From a checkpoint of a small mixture-of-experts model trained on Wikipedia.
Size: width 384, vocabulary 16384, 31.8M parameters.
Training: a variant of Muon for the experts, 11377 steps.
Below are experts of layer 11 (counted from 0) of a mixture-of-experts language model. Rows are named router (the router's row for the expert) and show model dimensions 256-383. Each number is 128 + 32 x the weight over its row's rms, rounded and kept within 0 to 255.
After each expert's rows: "mostly gets" lists some tokens that are sent to it at least half of the time. This comes from a sample of Wikipedia text that the model never trained on.

# expert 3
router [127 136  89 142 116  71 101 115 111 106 130 139 136 162 157 160 131 139 154 152 108 154 167 160 127 137  92 125  61 140 185  91 107 110 149 137 112  59 160 166 160  76 108 128 166 177 116 164 170 190 111 113 131 107 163 151  82 103 121 127 168 128 106 157  99  98  36 130 167 220 167 116 109  74 117 133 136 126 119 159  98 163 136 108 107 124 132 152 119 132 124 116 157 162  97 138 164 103  76  84 192  91 102  85 162 112  87  73 104 111 124 146 195  92 133 132 156 207 133 114  97 152 111 128 177 144 136 184]
mostly gets: ".\n\n", "==\n", "===\n", " ==\n", ".\n", " ."

# expert 6
router [ 91 126 147 106 175 141 163  99 117 152 141 171 107 113 120  69  62  95 120 119  87 150  81 152 156 121 153 168 119 115 131 125  87 172 127 149 121 124 127 150 178 174  91 117  62  55 102 100  93 124 110  53  81 164 135 103 216 134 145 119  97 160 176 175 119 182 146 148 138 186  98  79 141 152 155 118 111 105  94  65 176 128 135 111 106  69 119 114 110 118 139 120 193 153  97  93 122 164 160 165 143 178  99 166 107 162 132 159 173 114 139 166 110 163  91 106 127 112 154 135 205 136 129  78 116  94 131 155]
mostly gets: " University", " World", " School", " group", " National", " government"

# expert 1
router [ 94 193  84 126 138 157 157 100  12 170 116 108 181 124 174 103  81  55 166 186 117 128  73 170 174 116 113 103 108 170  90  68 170  91 109 178  99 113 140 103 136  74 126 161 122 101  76  94 165  84 120 143 137  54 161 108 106 144 124 138 130 139 157 171 161 132 179 139 133 161 168 136 137 144 137 139 135  71 111 103 110 189 111  72 132 144 107 124 104 159 144  94 109 122 125 119 134 130 151 128  88 135 158 108 107 127 157 165 183 158 170 101 166 146  80  81 159 201 124 126 115 175  84 160  94 151 141  80]
mostly gets: " his", " her", " second", " their", " one", " un"

# expert 4
router [183  78 131 116 160 139 140  96 119 126 112  84 149 108 111 140 140 194 103 144 152  80 166 118 108 111 102 142 163 158 110 123 116 163 138 123 173 129 157 164 147 129 150 160 144 156 220 111 117 111 123 121 207 110 121 112 193 106 119 160 135 119 133 183 139 175 135 149 103  75 146 130 101  89 106 139 153 145 115 131 122  80 144 123  80 173  68 158  69 147 129 130 136  95 175 132 145 146 132 106 109 112  77  94  95 151 158 152  82 139 152 116  83 115 169 124 103  87 108 138  97 101 143 151  89 133 193 109]
mostly gets: " ·", "′", "″N", "°N", "°", " |\n\n"

# expert 0
router [116  98 113 175 117 118 117 160 134  91 145 155 102  88 124 156 144 123 162  79 145 107 120 104  73  92 132 102 155  70 140 148 134 126 132 157  93 173 113 121  98 182 117 102 116 113 101 129  91 131 122 162  70 220 153 101 155 140 118 136 125 150 102  42 154 128 150 139 163  86  40 116  80 185 143 138  79 144 143 137 178  88 198 167 157  66 179 141 142  63 157 186 100 176 124 103 129 164 182 166 105 170 128 165  96  99 153 125 143 140 127 100 136 108 140 101 116  87 147 115  66  77 176  78 127 126 138  70]
mostly gets: " the", "The", " The", "==", " An", " this"

# expert 5
router [ 89 143 120 138 109 135 140 169 230 192  96  84 123 115 141 107 117 148  27 119 172 183 124 129 216 107 169 140 119 160 126 132 128 127 122 112 167 139 151 100 142 152 127 131 160 150 128 128 127 122 128 109 127 102  95 163 121 131 137 131 127 121 150 143 158  94 183  39 121  57 162 182 142 104 120 135  87 117 146  79 179 133 135 130 105 148 118  82 145 128 128  90 116  84 101  98  59 137  99 130  73 116 166 153 127 139 160 111  92 136 117 135  98 130 120 146 107 116  48 164 219  99  99 130 162 121  90 187]
mostly gets: " is", " has", " have", " are", " to", " been"

# expert 7
router [135 139 158 104 117 123  94 119 185  77 151 117 109 141  90 127 159 124 103 132 127 123 123 103 108 161 192 126 167  95 131 198 122  87 101  27 113 117  90 147  67 102 157 110  90  86 142 132 160 133 160 146 133 158  27 176  95 129 157 118  88  83 111  86 101 127  91 143  64 111 160  96 147 146 115 115 168 146 154 180  99 132  91 163 202 180 129  99 156 123  74 115  97 136 117 180 124  63  92 151 149  87 155 117 172 122 141 140 112 100  67 129 134 159 160 193  65 133 147 119 189 127 108 124 117 118  92 131]
mostly gets: "″N", "°N", " Coordinates", "′", " Species", " ·"

# expert 2
router [161 117 161 104 105 117 130 163 143 159 137 166 138 172 128 124 141 108 197 104  88 102 135  86  88 163 108 123 136 152 125 109 109 159 122 159 182 168  91  70 150 156 122 124 130 167 154 158 117 120 145 157 119 116 149 104  53 165 109  79 141 157 108 140 104 152 120 111 152 118  85 191 178 141 170 106 131 199  96 123  98 140  85 125 137 103 153 162 159 169 187 154 125  61 158 156 113 178 204  62 150 159 141 167 153 108  59  98 180 119 146 146  71 132 100 102 175 107 166 128  82 158 155 137 146 116  96 136]
mostly gets: " Sh", " Ch", " d", " Z", " f", " Y"